Below are experts of layer 7 (counted from 0) of a mixture-of-experts language model. Rows are named router (the router's row for the expert), gate (a neuron's input weights, with its number), up (a neuron's input weights, with its number), down (a neuron's output weights, with its number) and show model dimensions 0-63. Each number is 128 + 32 x the weight over its row's rms, rounded and kept within 0 to 255. Numbers have three digits each.
Before each expert's rows: "gets" lists some tokens that make up at least twice as much of what it gets as of all text. This comes from a sample of Wikipedia text that the model never trained on. Tokens count by the router's weight.

# expert 2
gets: " ", " (", " was", " is", " \"", " L"
router:138099109118112136074119135123178101115134105139071164077145149124162098083105164140119156131096078132048191095137117133115118149082184180202131088091040097142144136122179072133112187101105131
gate0:081086130147120091123177155111125067096122130134133125152116116091146111092092158115161204182135103099112102107121101089113150166127133163097158124195149141069146121147151143139111101134185152
up0:117134110108106072127093138130153137109126137138069152131161103172137126117145135116152130093135105127161128126137094083160087107108195140161182097178129115131153132079121136147148134254119126
down0:120146159099122138130140136143154142128114148099187188171142117165120188176154038125073122164120124150128085155043113195109180149098127135167127111161112098126155115136099127154124111145126125
gate1:157186151188081109133110145133127112114149077107176128128160089101077138108123176141122130170072137097126164122130093118131153138174144179210115113154159112150095124139146146141134195123081128
up1:162095135119119087172143151106072122123146153130158137167172164157091168073092122127154092116110124121126156179120158128215127147118167110125092112111136127148099096185074128158086099151130128
down1:093140140170111174116115119149112088146124133153132125119120167080162148140120081154163078125186105162124125101187121133141136115105103113120090094108139201137090094179074113125084105084103077
gate2:091105123098128146125082168119183144092114118139116136159107200109183087131127187174147140180093151172156124168087135166119077108104178181144114178157116177152151130149132063115070193157130132
up2:153098147114144113196133063103172095177123065143056106125167161135133113151123172120138154070135089165151108118132144094134114072168156110157131145169121141145085087175168092102133136106142089
down2:143095140141112128124161114142132115177137094088087132133140119116095138115154116145130117148100122124110134076174103144105120044130177132176079130102199156089157097158147135153093158091120100
gate3:158103079152165151061134131075140127108121068111124056092176108107128105109151190158161128163124107114119186132172087122144049122082110099116201147097085083094074091141117159076203063136151151
up3:119136143155146106111154147150135111141112138163190157103133157130099037145146091146131085155126094154108109120133171068154116105153177168166138192118125114085094094106169154181048178085087161
down3:136100124151136142129109106095090152099132145121186118145025142133133190129110131120161065058151157085109128101144083071139124194063138194114104136137163041113123164098112094174104113129124089
gate4:090130131093112143111085071141136104140102154161119149153227124109119127166150132153172164155183119143079156159108173189133111068107134075105124168160121066128122145089135101186125185168105119
up4:124094103098112112117155161101123130116242137144084093174130076153180118095139121113105135090081146123152124151129051138146186130110097152126185124135122159166189083212150191070101115104121145
down4:061124110154123132121163094115118117079158054136111111000139115080132140128137139157093142102048102048132102177161081149131173111113096156142166131178119154141195138111109096139129127145113091
gate5:125109101126117093102190182114129168098094112148119141106144138160138129080115081083122052079118091220083138110087115159120124048114136137164130153083115097158169092153134072120149187117179104
up5:100083063153131138082125135107161145121126141100148184116122150173113176136106081101127079145146094185144129172208080114166123100133126123095099062172122111118161129179115095171080178115081151
down5:176178093117120100103168095126072141176132176136113081118088094132127124146135155105115101124092132093124153091174183131129078170100111174076073117088108090163132064088141114155137153126126120
gate6:161101110160136187065149124140134058109131085135080099096225115136155124092086138139109133164113125103115123060133076149127150123110168173147168073090089152138154076121140127137098146125081154
up6:147169154144157177117134084150105143153180160132138133105174102106092121152118116084162148116068111070138115127137115108128091119070104089099153132102124199127061135173119167111152114118102132
down6:094150170127110127171130197104137155115148097141156134070137143121104094139087149178140103135163124166100175082129107077127123150160133115157074062137138128131133150211115107127154149193150131
gate7:152115162139142159076127150141143155116087103205157118127126112107096116119129078181120142101174130146115136101144110083084126112093193093066182127124151134122198124143169105112160144119119137
up7:095106133126147104121122142125104149162085131132177122125100148073095099080136117152143145128076120125122118105137135115124139201213110157122089153128101108131122148148136111139130119117138102
down7:129118123157075168110105121110154097127174128138169074067061059111110153159111148098108097059152125077135112186089135129151121112149088157200149162148080072113133109125128127167088139196126126
gate8:147105150105166102115113118118114145143117125136148089125106170134134129073162127104113096196121143112138140184170120113125149163156119117162106092097119067160125114140073124113136101197154128
up8:120171116149111120187191127137148146180158144148112150181144060163180147105131134152146158079157107147137137153114069092177126110153083046125139127135107125102170130070144127085105114121129114
down8:088159148127117100130149143112092148128119152070110104028165133108181140117189162138124165140092183157125133113140115131146159132088112145162088070148104117141137092080133161075164157183107147
gate9:121117114159140112098242107114183100170110157117206143157160127126132116122094136142158116157107120137101153124146110210136092123130179168145148104154157120128093094162177138097143123110106145
up9:084098110134146180183146134136171140139117158102108104113130086148074126129128152155087146099115181104172202049110114099084132141110115093154153145144133141104150108104124182099135118022081117
down9:133082146180122117172158156122131107131078159084154107142195057119121162123115145093123145127108070173101111183204144115090134174223150109176135084098100121072124132181130063157170120149160111
gate10:112108146148123127080120125087118109137093107160059170135118157120111087097082148199069183173152108150179170129120099188097128160154155150149115090146121126123142149146134079081112160095112101
up10:158143091173147100150162120119149080141141116179101137121104141086096195140102061078096159146105140169171176116146118145085117067181084167110133087116117099164104079120126108143079151130136125
down10:142098124116125147104108145144191104099144111108172102132118106086104152109177157171180171106167083116122122125166093130136154177102145079122208114148105136133193174090222125119117142132135113
gate11:141136119182147132141136113133165083115138144153089156147123138171111149120121125166092165094143110096131159125100130126095145114107192191134098124073069074183115145079124072151163131126105133
up11:139118109106183099171129117112163144155104131186160138138087131123129176131099065114091114134115146169091136121087086155110160105094168117171181153145091135114161088122188122074132122158184144
down11:135121128126120136130125130111054083147138139160078147148155086165096142159120135074153129169184119184168069113153097085143173060128130152095181136156127107138110149148145128066099163134118127
gate12:081123136171158128091108123073092090145121105125110120114111167149172155079124128146114132125108125124081119095176044110181047141076118187091104061102111092108163069114134145166086138104109145
up12:092099144171128162157132083128156091147150113125082119103106109146130116130148147104104124185094102085142188066146076144053128188165033151148118133162047170092104125156103135112106112127118138
down12:140140140159131120154114120145124141177109112101139092206108125075180101086082142157144118093120133155150131117107148185122202142113120131113146197133164148106119141050162124081112091133125125
gate13:114151125143093117136156131107142091056087088111139138135119140081120068162178139167052163158153153118164166124158126111069122112163134168078107149146073135115128082080210101133108146091103102
up13:106131116170092115185100059115060102112129151153103144119053125136104132065137095116099161106115105164128114142093162157081108116131121117157151177183044161118131183197146153144125076152117089
down13:094140162127102102136108176127114119106090142124060136033104139178137122120113192159146135107124098163149124074131127218146112150110067138135151084107171178145135160100195101196149234090114166
gate14:172120098119144192134152122109121132097133156140069166117190120058094120089127108154107115163170112102120134200172150093087120131156128144123121125085146159064146098123074136143151119156120179
up14:124165170136120118081132180133056141091132150190094140116135125111156091113092092153097186137088130116122125142079128103118125077080206112140144119147134144091099116069150173069119113101097117
down14:076142111138145134155187154123104112121197103074091105225113138158132098091087093155142135080118120068132155105080087127122167197177089122108109102103128068160134170114087104141194166135067099
gate15:034101112092109095117183197116119107141075146145174112106165128136138090106109138132117131164075121166089084111124097122137161134122121157134129165137141153200171112157119137167072120100135136
up15:140126122142097121127140180095115073123086105144109111086181151127142115123072202116197153106134126184068069100149120212134131137115160132079129132134133060150177153155132080182125154051110144
down15:053165112097091110121171098141124122158111129139159143197121103122170075122120084153118121114138099101094154165109086201118109114124180113108067101127106127095132054129165152128058143217119141
gate16:128087115116144075080086156067115182091064210155094144097064128149064091089115098187149119050122111114093116126113060094133081130108160149132164093103098120132193110164126095107137149162125139
up16:115183173092113148148122117204164162103148129174118113182203169100154140116147108147089170154189102074140069105116100110143104173126162068123141127100124155114156080120107104127141183127130114
down16:134117129115145120126109074130114136147126127146076142163141130059132157104147126000143142113103164118174113053170127157122123105144110119111143173201135173112094140129098096164106169137060129
gate17:121180114124091158126117188097192157083101187133152140141090116174105127116084152118129113120176093121106172152172161044076071144073116176160144115102166105133128084169104149142125114136124142
up17:100108179142116164160081091118126071099206132086129104149080129125112129113134141166124133204104140135122135122183123156155111128130046104109147123084199168143135156135132144149059148122143139
down17:094121121124114147123035111123104129191167140103159111080109088097064099124144087118142177110096116127113093172107131177160126110118135099121132186155100089120173068133116142099189128110185116
gate18:085162074141126111070116097117125159095089153130121119118105118124156193086134141119117137125097162109099164159103091074147165164129162146146127078124104125133115155121136148111131092147133141
up18:159152077136178152166147133095157101107163066101136156126111197147097115132075111107157123097115120166125168187214066114071106101184085093151147159173142214102109139185160136155089141145156117
down18:128100142151109109133107065118154116102145087106183158026196143083110141112125099137169145143131122125144118124130098156168125172124076138084079188102140056139112116099125141063143169105158148
gate19:133169139119084143118080104151177149120046118055103111171138107142172143077145187139136163090130053190088101117160116104182079171129159142111141145080105093112131203097091100131126152146133094
up19:133148085144153175052148088115189150119114074119145134143155159135081172111122140119149133141148135189057122176142111093120160103137057143092142112110110152105160110126073173121096080085126082
down19:160129099088133138166181165160138083078129129104157123217139172128134122087168101174107125124077203145103124181130146132100123103074063100135072093102128150105154106165111121170048126136126103
gate20:109152178138115101127146123092097105143143094193062145143222133191063122071090115149090159166091135173127191169125110134081139119064170140183088162144095108156127158144173115138158165087135111
up20:087097082174176116141176196109077179123093146087095197139099105078162078152147154120148109103148151127089179179103136104154159129088145143122119138138173157102157125124112167124098156140085134
down20:122137090152125103091076159164136063080196134152123095213122147110104097096156125133142149110110117111097116152131144192141115092191075125088151146140080117118090137106091127171124127116100165
gate21:141128114088151145081132153149142162135115173158104111134176146115141112120101108140105168102132167114128172119159066092082056097101126122128087067119110131139163163091129102116121152175155175
up21:109162113086098100129115116120103114102159129095129118148103094073151153054110162053173087090153089194115146187111188127178140111086135146130144153188127157110132137052179080133085091110124126
down21:100142160101140118151152095082104135125139116141103147091144128133140116099113088100138174061095174179171078111117102118145081099110115111146159084084178099125130047127123096178115149118125056

# expert 3
gets: " |", ",", " the", " of", " and", " in"
router:181150180109053103129143128109076115158144140128212138174104096095104133161110075115177162158136093104183124107102121149147115119205156102149122148151074163172107157149074131091116086128103103
gate0:084123071178093107122171149082153113171118166157122160120089081078080173124186087195146140153086145157080108139092074096143099126113138164158100093102144137125171143088152129111129095055138176
up0:198160179137079109134167125143173128116116069117047112085170191118143109145098075077110100137112116159101169127148124117125110103100117158104144155142117088081108078075148086147129116072060134
down0:088104156185109122168138110155141131140223105125135213187123119108142104137187105063126109096115126114141158109117167059123132103155159086138088179126079093105143123155134161118168154108138130
gate1:132121139117055161034120165093152116110103125163109133112134094151120099130138156111164156130089126112133144143145098115132169166159133119142175127202149180164070165113079097117130103180081196
up1:150110136087136156122130172137149128151142154112161129151169129103158153128131107105154152186133121168150110137096133154108138096096126149142088170118147123163120150106102107143166147184172109
down1:109113037138121136090134074133160111075087101134118171107139081106105087150126117090115163129131092074122186100168132115180179132148159167101120101161105109132071176090108152135058150073116077
gate2:060160142143109120126092151126109084095132178143182125100143185075097112117110118130115163160154131145090177131105153140133118163163156138108163131167081148075161120171120113147105103119106121
up2:177104145071145172116117183021103166150088118209184154171140125171147095122076158089140132112130140136069115125084117131123106087100132171159095133117130112109129106138128113157126127157125102
down2:151154118160111141164151086160125103112103164118201112094192169078098099134136128123137085107136103141172179152146150170178128161139129129136099098194123060108176129167063114150093139139123107
gate3:155101069148160110060060110055121198130159126163108133151194109109138120158133128163129129176143126190135122111084123091116111179150114111188113108194127100110128155101104099081151150202140113
up3:242137134247121115090135144101163114134138085142081130121161143118127153114124119159096164108116161095119138116152132139175118164117149132096123094124135096148103113134120102147124179162130116
down3:134180135106139181177134113152101118142126110107142128212111102122127129189151150105107083198111148148152120071127123121086113131148100127136083091123151100113220163160112161121120093137147166
gate4:101125162133133125080053100089112137105174139138152143095089122040074142134125134153177151123132120092120130107130112172188168117134170168110151166136123135114086093170149080107059147119135111
up4:135096120149131126119106123205124129088150089134159105101157192096110114110146082129120117102061136137144123108105108112199164111098123084100185147136111151092171101131186187167049137108064209
down4:111138101092145180167092134090117155121121180154159160039131087132176133207092170153120154206143123192140090155117134105141143111109121081147096203184123121134104126107115139085129125145116130
gate5:142110038129130126171153086040196077126133060119127165134107115115122115179093138147152106214137103128087142133095137145079125138153154178163107132170143126131166185094155122103119100172138143
up5:218155147124099138124108178081121118157146083078084158140151114138120135157113181130117111134086090090142105139111130080092118162110153089094099130173118135150107163179073164144151158139188091
down5:158178090137122101208087142112152104077097172129145152224158127195096143127112111105138105148108129160079119084214119109130095076093073143180092150153184126135082113164190162081127079139070154
gate6:130126077135076102070064080141117094119152137132096150031143161144057155123142148140141165122196130188170114167081141141165145122154166134123127140118166120179116159101170134157125103098086152
up6:138085140098163123129127087092081147076151163085134132098128094164160110091170161146180186119153146150153105087088080120195187138152176103131126161101123129185106099128160094073133137166072113
down6:144171095135142182131155155175137169105149098133049155115113174131151162125140158113152137113147098190081141097140152128119228150145070098065112169073112119182159086145074159109116106162139152
gate7:077054145159154191148107117077123046105133101162156052165100209106141094076132120153143123134105139111103090118089092153144127184133095187184070119171102133154133148103118078147110089089098167
up7:179142137128139106088106080129124126100096107163122151059126181110096138111149117116115111178140109039146146108114139187147120097065109139157158149108161125167142076121128144106129190124192080
down7:114115180125146105067110093103112118090123156139108161173096117132103141125148141112084139131140123142128140151109212147132144134128163008132113109132101107101128113133127149082143170171157117
gate8:177134142109096118121152157118093083132117144114134143184162120117123175094151087116130110142084070156126111159119142107142165163147113130121102114086077119105124179116142120118159111125087126
up8:123125181105152130138114143119092203120092176136121108159082164117180073126119173123119161116205169148074116079069170161103147101096159137124115100131125154130149137153059178155125112201087114
down8:146147172124124183160097112160164106123114141103097130208109122154120181140126186073151130145156103093120161087119153130146094132119139050105197140119168181158155097169099132148181146112135113
gate9:115113107122135193151118142143163127172164104190124148134103103121096103141193113151177157181168132079057131224137093091125075051135117133105133157157159089121134109144161110153126118139117159
up9:089045145115166084113117161086115146085103107095127149182157113120121178130163140120106057126088095185178072140154183130159154122111131110135089138071078193143093077149208092113093109078147135
down9:167155140164081133180138113157157050142110149123103141129140107125100150092100108074134143131049124138146084166120153133132148123046124132169122093076197132147093131151161120152167152085214106
gate10:143138123133191098129068070091168145138148090127138152121211122112156173139187108143158087096166098174136144130071094174139121114115156150095136204157119135085116118120118129142132120111122109
up10:104159175109127122075083154115115197093141180086124132128138095134137118124127131133113145070151137102110103123129125113146095140140130154114090143139134098076126077132115093145115192128173151
down10:088109147146123161110128093129125138078102114110123150255138123144103109157153087145141144139087108083110078139120114126149118053130126138094105175124141137137095053170077115112077128173127102
gate11:124171097144111118106108146144114080120149118116131123099142148146152109097064094149109140101120114114107116153167105136089099174097139112156091141145138160145100114108151073142128147108095134
up11:141141162159067178128103125106131169151105151146091122162158143144039155121161158107108079205058083135114138055155150115119126145168144120123151156145136150119144073092178136144112157111151080
down11:124210119111101128098174138133153097213062106147137143146101140088047153147102117150089088107109143108138123138053099118098153117145108124100195137175118145173101133172138148135119088144080107
gate12:140102097093095192112088181082096118095120173174205111107151145123065158108102154151144117166172052143097153130169102156094143122143157081133148145106137184124132129122116099138094141155129137
up12:103098136127132174140141185184136132095103089110172204141121112175121153123130131066163139130072128125120147161105053150060174086119192086140138136138135169124134151124059118067136167114112106
down12:126127128144115180113099121147064100139151165092087128129154119141150083098095112126154130163062147139063061112120058170125119152094118108151134088138156167095149127161131113080082186147123143
gate13:102062163157061149160089087079109104096143124151162094066149134175064147110124105155110189114155063151151095118146178131142153155140115116117132140168111159145150140117106084148096153103135094
up13:062170091114083168108122110074129124142162103078153173110207138116077162141110153202196120106144100141103118106103177146102087164088160120101138112119106106092094130114135137105112142167113061
down13:141135089111157122095155142148138104139102099087087141015070119100119125116170132096154157186065100091125135157159131116132107132127097147094123061143125117100099075092143153214120132070188180
gate14:160091114093071154156179142091144137111139144103158103138156127108111134127107058182162195112110161172136110088126136121176089173114119106162162104171128109159133139125100131143142137159152192
up14:140129126101114154142133164163106073158165041116093099131133120092087158170138048041136193059132132152164160139087128161098120122125114148175168079180156122076148133136119120139144105176123115
down14:171153157166134141095137139122136145163115128164079128214161154129144125150187149154123156117108122115104145113083106088123116154199075061182124145108129108148103159148102105170160134105118101
gate15:089125083114136173163081135105181156096102090146181119107087096158141162210086164121076084189134122107165078112093136118089150115133064093150113116192105186223158162112113094102139061194095073
up15:137130083102170139103102108097126186148130128132060171112201138169072156149166132107145099155068068115168116064155151150134100144154111133088106124131182127146140157115083149147148197070143116
down15:092148153139099094153129154107066094100146154098086104037212116094073143139117143144175132127138090147118167126122160142099118077184167125112113143123130125145122045104119133124120081134116163
gate16:176179089163160103130110169087127155118113180172114174131106052160128114121138107130099225169129155092145109128076146109153145119100161175147103153205162170134086118109118113160118134128099109
up16:127164084127128116138059138085128131067163063157136117131090094107115173147110070180152188120145090161161165118118082164161095136086205127143128156145155117137163142130092150091077065165124132
down16:140115140117120081147134142143119131120148098087126097172151145173071121136154132131101175148112118088099201127053120125142136078094110109172110141108090135107125131123118110133151127175167103
gate17:136077111127106167110116087081144117136075166163101136099142111155116131049084133137052090168120126120097167104135118116132125118145081151089109127084086161187128127142161080111110120092077096
up17:162133089166115198094136161110082149167189107132092108114126135115079151167078108146071138044100176112155119125128151100145200131117122157138142138097150107050167110108120164110113133137085125
down17:129180098110144134132139158128067094138080145138142168088157114147086129116088111113093022153150131132107142138152096113115164105107149163098105115134136153045103095106155125110155204079165094
gate18:076096147162123128141109094128139073181150117106052177140161156090098114104136169142117091151092141163103103131098102128099174120096218105143111123140079174117147173140089092157084111189136165
up18:126206104116113134150092151122142209099147111128099197158114079124101163158101146150112119130152191156121133150098160143117144058130093082038121134133112130141172115139112108116143103170134165
down18:140173141143121149116127103164168147144132084153136157231089124168174087163136122186175139052106163159145157108148073099104122127116137185074154163152125104157107150119142181137105153163181121
gate19:152165120139097143143114125053165119155176101107189103111079064182156129131116193089146175172148122118119164170149105100154137104156165145138096122242097158150056153154076155121153156186085108
up19:156136089092088143138067127160093113068121140138144127135103164137160137128144143161082107112110145191113061127200142097189091134162134058127093093117124113129127116107102167110089157129180173
down19:137071174144151127126138126126154152132145116129066131072157140115141092084106106120114063165116128145182152149130087139138168111122116059124122093095101124145186087139119117146160114152147161
gate20:120109121106120115126155121078127141101097096151160192079144109104073205102105104166130126114083100145174217128137138092189173144173125231133118082157130180103172145143102082142100136124136176
up20:181102079128167084136100074062122073098148144158139101141158130146122148183192145104109141141203159106126168104119145130142066146143149135140133106215120195160113166106152142165084090139154136
down20:130135121126159128125128130133088112141123106090160130202104145119116096075156188098209118138119091169124130125112144106089096189152090133119132169091143138130064117085119158118156142122129105
gate21:156089131126093137131142156082106114097153093130157148125098106158155156091151161176089195115127082118107190165043069034151144135146061116157168127180105131128097162127051162112128155167114157
up21:168129086159168104127160133117133152121182142146115121123117160155109105097155108113108097168066140106130121148193102127114108169095100124138151128136088164107168124156135153111115101058120249
down21:102121160085171107146137117154195126112105120114178110136115175135117135072161090171118136150142132097130155134136075138108123105082106158122114111082169154174135113072122197099140144068115146

# expert 1
gets: "1", "2", "0", "9", "3", "4"
router:098117043096160170139116123132146194103142128105124118117120114100134125145160126109082134140105165129140077173129146118145131128087117118082143123121151180114084120119128181127118079131158121
gate0:142147133115107167088128094137105123136131129138068096182170122119076145078108059123134129105098089080112135190110101100128106181082110041111108168156191144114146140140125132086200119093091117
up0:140084154114156130139094088093105164127135120072164098135127163139042116123121107094150163097098162117106102166149104156191194117098084146074121154108117150127115106064155146103164071108097099
down0:110183145155129102141134124153097156090173165150177122165084137079083113107157103099144063119107156162184114100111099107140137151052081072182105166182119124102133136136147133109156078135144109
gate1:122079088115126107167082162126192142119115123108133119162174113095154093142108132084120153110142129128117156118095122082122125126127105160160139132127171048147125109090108168080129131152170093
up1:167050124130110180130084072154152152168111163119167127118154163126128045144151147089133129090120138115121082119117193118161121127206112130161143152095120096101153124094067156100142075113098120
down1:115138111134150103109148140141147142140124119155129106129124164158160130060154134144140099113116177144094067101136138121112134088163126101114135157172092092056126131206169129098127156142114077
gate2:106080144124096168140140123071146098171093080156162154136164161091138133133131097102095146080109161122068171146107162169110165117130072117102161147156135169182104082148153106153038137184119120
up2:144159115155077103140143106121145121109111129110096195092132182094132120137147177124154094144105139138163116070103117068175100164083123108151137162176152153144126039125093164179134098099109120
down2:145055080117142098133122069113160084159145097150157145076152111143110062143157124128115125058131167103194142141151159112107127101108145176228100113188112121109178146103133201140118090121077132
gate3:132109108120121158102169074081151161093184111187107112149100106133164200104135151107075129167142086139173166137180108138166124131190139123096139120141109161130106123149120158108163218139117154
up3:106120110086113068117091109147138118145114135137197158141120070097161121108077148114184108130143216132090150116149156112192140225139092087152167120177127145173160161114115104100091119137104112
down3:115100137109091118073120141098140144115085133136110179132148139123137116120094106069106126081133138194136042085193203138121149161108098138119110113128102119127142141127126154147105105173105143
gate4:073112140049155200093111137074123179110187159123110138173110111118086092155093092165078139112138088119155143162147096103149111095105140109126168177136168172110093150105089153163118169156148140
up4:200090112128100134100131192147141163136061072100115108088138135108114185139104079096075125160186138075117124115178153101181134133173125124144154118114141177139151093087141190123131096071130113
down4:082157164161113159112127133110159127167135106072159083159158101096056096118083211130149123145104126077102114075117136167138097070144125108121134089095183129138074172151035095145159076074181023
gate5:107121078124134121170200165161153129153114113117158126116102146069131146133140110144126118151100170103126132192131144139116097184187155140106137073075159172098142082102139105191080112153113086
up5:126121091105116180127136159147137114111109160161108102088103117134154104093106198093150094102108127142099149094119106102115170158162138108148090135093124124131177136101086152127111095103116117
down5:142149112091124129122139163111096177150135134198123164134125128130083089128144119107084154081134203118200099176123115162090109086109126169148090147119110169173100104133093154096099135132124143
gate6:160160101209128124141092116174166122149062102077097124121132188129161133137149115107157120197096080136192126165142094129111156105126084100180099128185174108141115159117144092094153132116141076
up6:114136107143130132109169102112159176104085097104109160083107091114096169153100120079116111130125125191157168136098132088134100125146122075057143095100180121153124181100110078080126135166115129
down6:153121120109172125121104129142099150153128117118103108235129113171075165117216164184131126107113096144125149122148137080124131081145133124092120120128114099159142162144098103115151094104143121
gate7:138143069136115131136170131103107146193087158160097111120136131129179121104164122089118132165122158188062148117104143140153139123157085114143200184169140162113125118091118133147205167075174146
up7:118108162102172099166087129136149095149144137119101132146174144115128165078150176135158073099112134146159116095064094130181131135120096156159067129129116079127071190119106098130158094131135172
down7:091113136131128162142111082150088127079112127077116086187186090191192093152196197177144131065119138062131110131117078127136141112092223115119096137141112138087084085138099164156097155161099141
gate8:152160126070178139136096065098112171102122105125094115124136104118133117108143143144168134163133121114141100146097081108092164110124140157123107141101156115109117180079086123128155199121128122
up8:187088136062169161119134088121124126141139149148147172101125122122080155106144155119039115120139101128128133116154075101107113159086142193118092101176101066118130117139174081185111103093099181
down8:148156131126100147118105174140180131132186114138132089158112079165120174100135106119138078126096161162122139111184080091148134144072123106150080127095109111095155109094145119092196088052113136
gate9:147139115085103165153124126145083208111160169158043083125130132139122185158130118149184106111128113128141119156102155030186129148166123059166124173140099139142119113109149129158181084120127166
up9:217156214141138167106135096139099154190129146163082169094119103219221130164119098101162188107136134104095094123175148105132164047129151120124136183148147115185090059138134094132095079142100122
down9:093146149104119130146123109101142106080154164144138101138161074138157112038105123151119090012162112121081165154148144124136167094135104160149153175168157123128058137142153115132093165167177123
gate10:145137100100132109119103158163132157130080146170123164123149096126111110134088131166103109164111140098134155203130186135118145133086091127062209100093088169153119127141067123153116124167148143
up10:146176124102107115140164141172078080122157133098094178071125127131102131062141057143076138185096113104086079119084103154150117082160200089100123085136120095099128164187134148187162108124165202
down10:132114115126198106110159113114139127152090205115147104195140068139106120136118202134089191130149139090167081157100094098069180106155149144090123124148121116174114129076094086127172155164145082
gate11:066067128131145138109106101097121155142101161166082106122147109098110086163160138139144113083045101177123167146136092109081139105083115147172134111099077198117189132108114178085075146164145099
up11:115136109149133166154144118120102147201172151164093110154167120062162128184189106155121155146128136092164134172129141161149148097158159138142151078086155186157179067143142113100044121152100118
down11:144164066110127123135131119145105111127084166107160169125070156148104162110109172139124113135095110088143106096156194132093088111089205135158056149149100123110082098178178138152101164217147124
gate12:131148073150120126123115129130144120139051123183151128148164100104094055137181172096171090134095163177145090196099155112035148128114143111130129087175108192099125052121160153095166117119155122
up12:185140122133113106144136150139117176116128150171054146140113143167161159095165108185168174133142134139136094129114114105146055162083110093146161100125020108160115106076106125177153109127158101
down12:124077137120133171051131170132081161113135170147137132029075145120119135134123152086132104110117117136161089121104172079080119182087141147132148093114190169119059123200125116100170127140121156
gate13:128109100118131117087098138138182130096131155154106105119103105088163118086176110139087207121088089156106169173129174090113096131083150071073087203107161166106119076121175129153093105128153106
up13:165162134083087105104197134139148072124159103109152118137145153115144156146121164102166111137122067125165168122154103159096164097143161132111138090093076147145113102120109132078101114098140142
down13:076155138143186133131097118083108134176167112123131122044162127129138144161093109079130132098169128146137108120156139125107115089156138094118136188118146116161116147132167157136113132125197091
gate14:076170118105131147072164113123112160117125118112093093137122105119090121144151065139132173074109153152099121104164101090130143158151132156153117108118176164124100168105072153101060099098098096
up14:159094171182130177173075102127125127075106175140094085120110142134195042104109150140129119215144117113106151138106129134093075107100121096118154154097140096110137143118140140141210144124128151
down14:131154081145120107150121157121118186119138127102123124060145129115138139102101152129097155089109127186138130131132150146174143148022107138127143150149128127117136097155077104094139102069134085
gate15:075121107069119128160136171128169161165154146136106107162029111167119208139128159154118203129086136164133170138106116110098138147108040184148147083172115156127177133089111178108129160105161209
up15:150162110103073126116148139124116104118083106129088133095128113114156149095102116153158068172172096112125173110130091174148145088117045179190092081090104125127093102102092129183119144073137152
down15:145152170132126148149085148100076180107167159143072149134061111039131104160127165156104121119125159131189162110106133120155173167153103150134124105115118083132149135087148122117130065108149122
gate16:153136122140140151087139142133180147169112166133122137129146179122119071136156102079172161129134098107129138074077119112132121136181157133144143143114123075165118131156114153145110140141168133
up16:112116101102139115125113145077139099161142062168112158152195133143127139193144115101130114081123108149086077085157109132061137075119080079120135123128165101206119091083063052191106151171144122
down16:140212156142119174105158183133156139144115112144122144117150134096106130069124095223194105116146180152160145124128092113115114184087104173194141129119127120101095121145150142127116092147166160
gate17:087168095070167212127123111101094131104155131118156164136200140093154155127061126146091183113122118155179107172138140126096153125185125074108117112120123132068103157120116098106121108120107088
up17:109120069073101133056168162128084124154131139129120161104127162130134145105130145148129115132177164148130043131136078126177071143131113168127139126087125098091135062166114118068081144148122091
down17:050119145146145112141119148110122129097110092109097103157177175152125156086113086149089121193127110108127166109148134151094161111139137082111161126104162121105107158122084140155110117206111145
gate18:090113066127075122121114184181129094150092159093152197157101124154145138107123126141144090102129068109133143144126098140119150130190165116115112143135106118143120109085169133116114103091115080
up18:081162011132107068099105110112124087046127083155173129167113070103152105113155135155103118141067096192156093103135108185059161095129138093185106063116124166134131145102145122132147112123100166
down18:121147114161145150096122117108171150144104116127109113114125129144106088110052128132159149099146094165121109077120116137148128130139153130155129149076137138127142185082051115105108118161162119
gate19:082078117068195096138075115098138133089100162101119076178108136087097129142178109090138104140072166163067059112108057085110150154128114122139105080108144135125117155075097123153128106164111207
up19:094135145138126108106101131141095123165155140099085188121100112177155117175082160148102145130079093152113082132122107089151118177151085106099148164131114084162118089125092094151005176118157155
down19:140177085112115158106186144141176146159085155150134114158124131106107163143073140103124104086177155079140124102093157164122076125207160138148096187153118104100150083103126130106163193130183137
gate20:133071055102131131088128097106112128118172109053109148158124122132134151148104130090105087178135172080119130147171057121114149135122120064179096139125147111158115158145163105103162114178107088
up20:140117074118122117120123091098156129166182112065168188122111119134094150104061111067144109197115163170167106126134103115112157085072140116062139135130145170124106136122153098142134166150138119
down20:155058135153126110088127160147112108164167160192113097222155106118126151089110125085177077154131145141141104115109155145145113111120166161101147131138116168146118153071150159138122144124094131
gate21:142155113125171148127116158119141188113130132127132138145138145127122129122109147099147110139104135100079111185117105140119141140127151065121153153146137189171149105067052151095166059150183152
up21:098161174137092176129077164115142140165136131130095131085106150102107166187109114156056110107125113064175195095187151107108145150173094127124092124101152109082130143120155079206133124178137136
down21:063104154201136135098189160072129130105120169159101130125122039152146131132079098115124117171167054157079110141135066145134121178186088103168144107126146125131171104162170104164140084130071115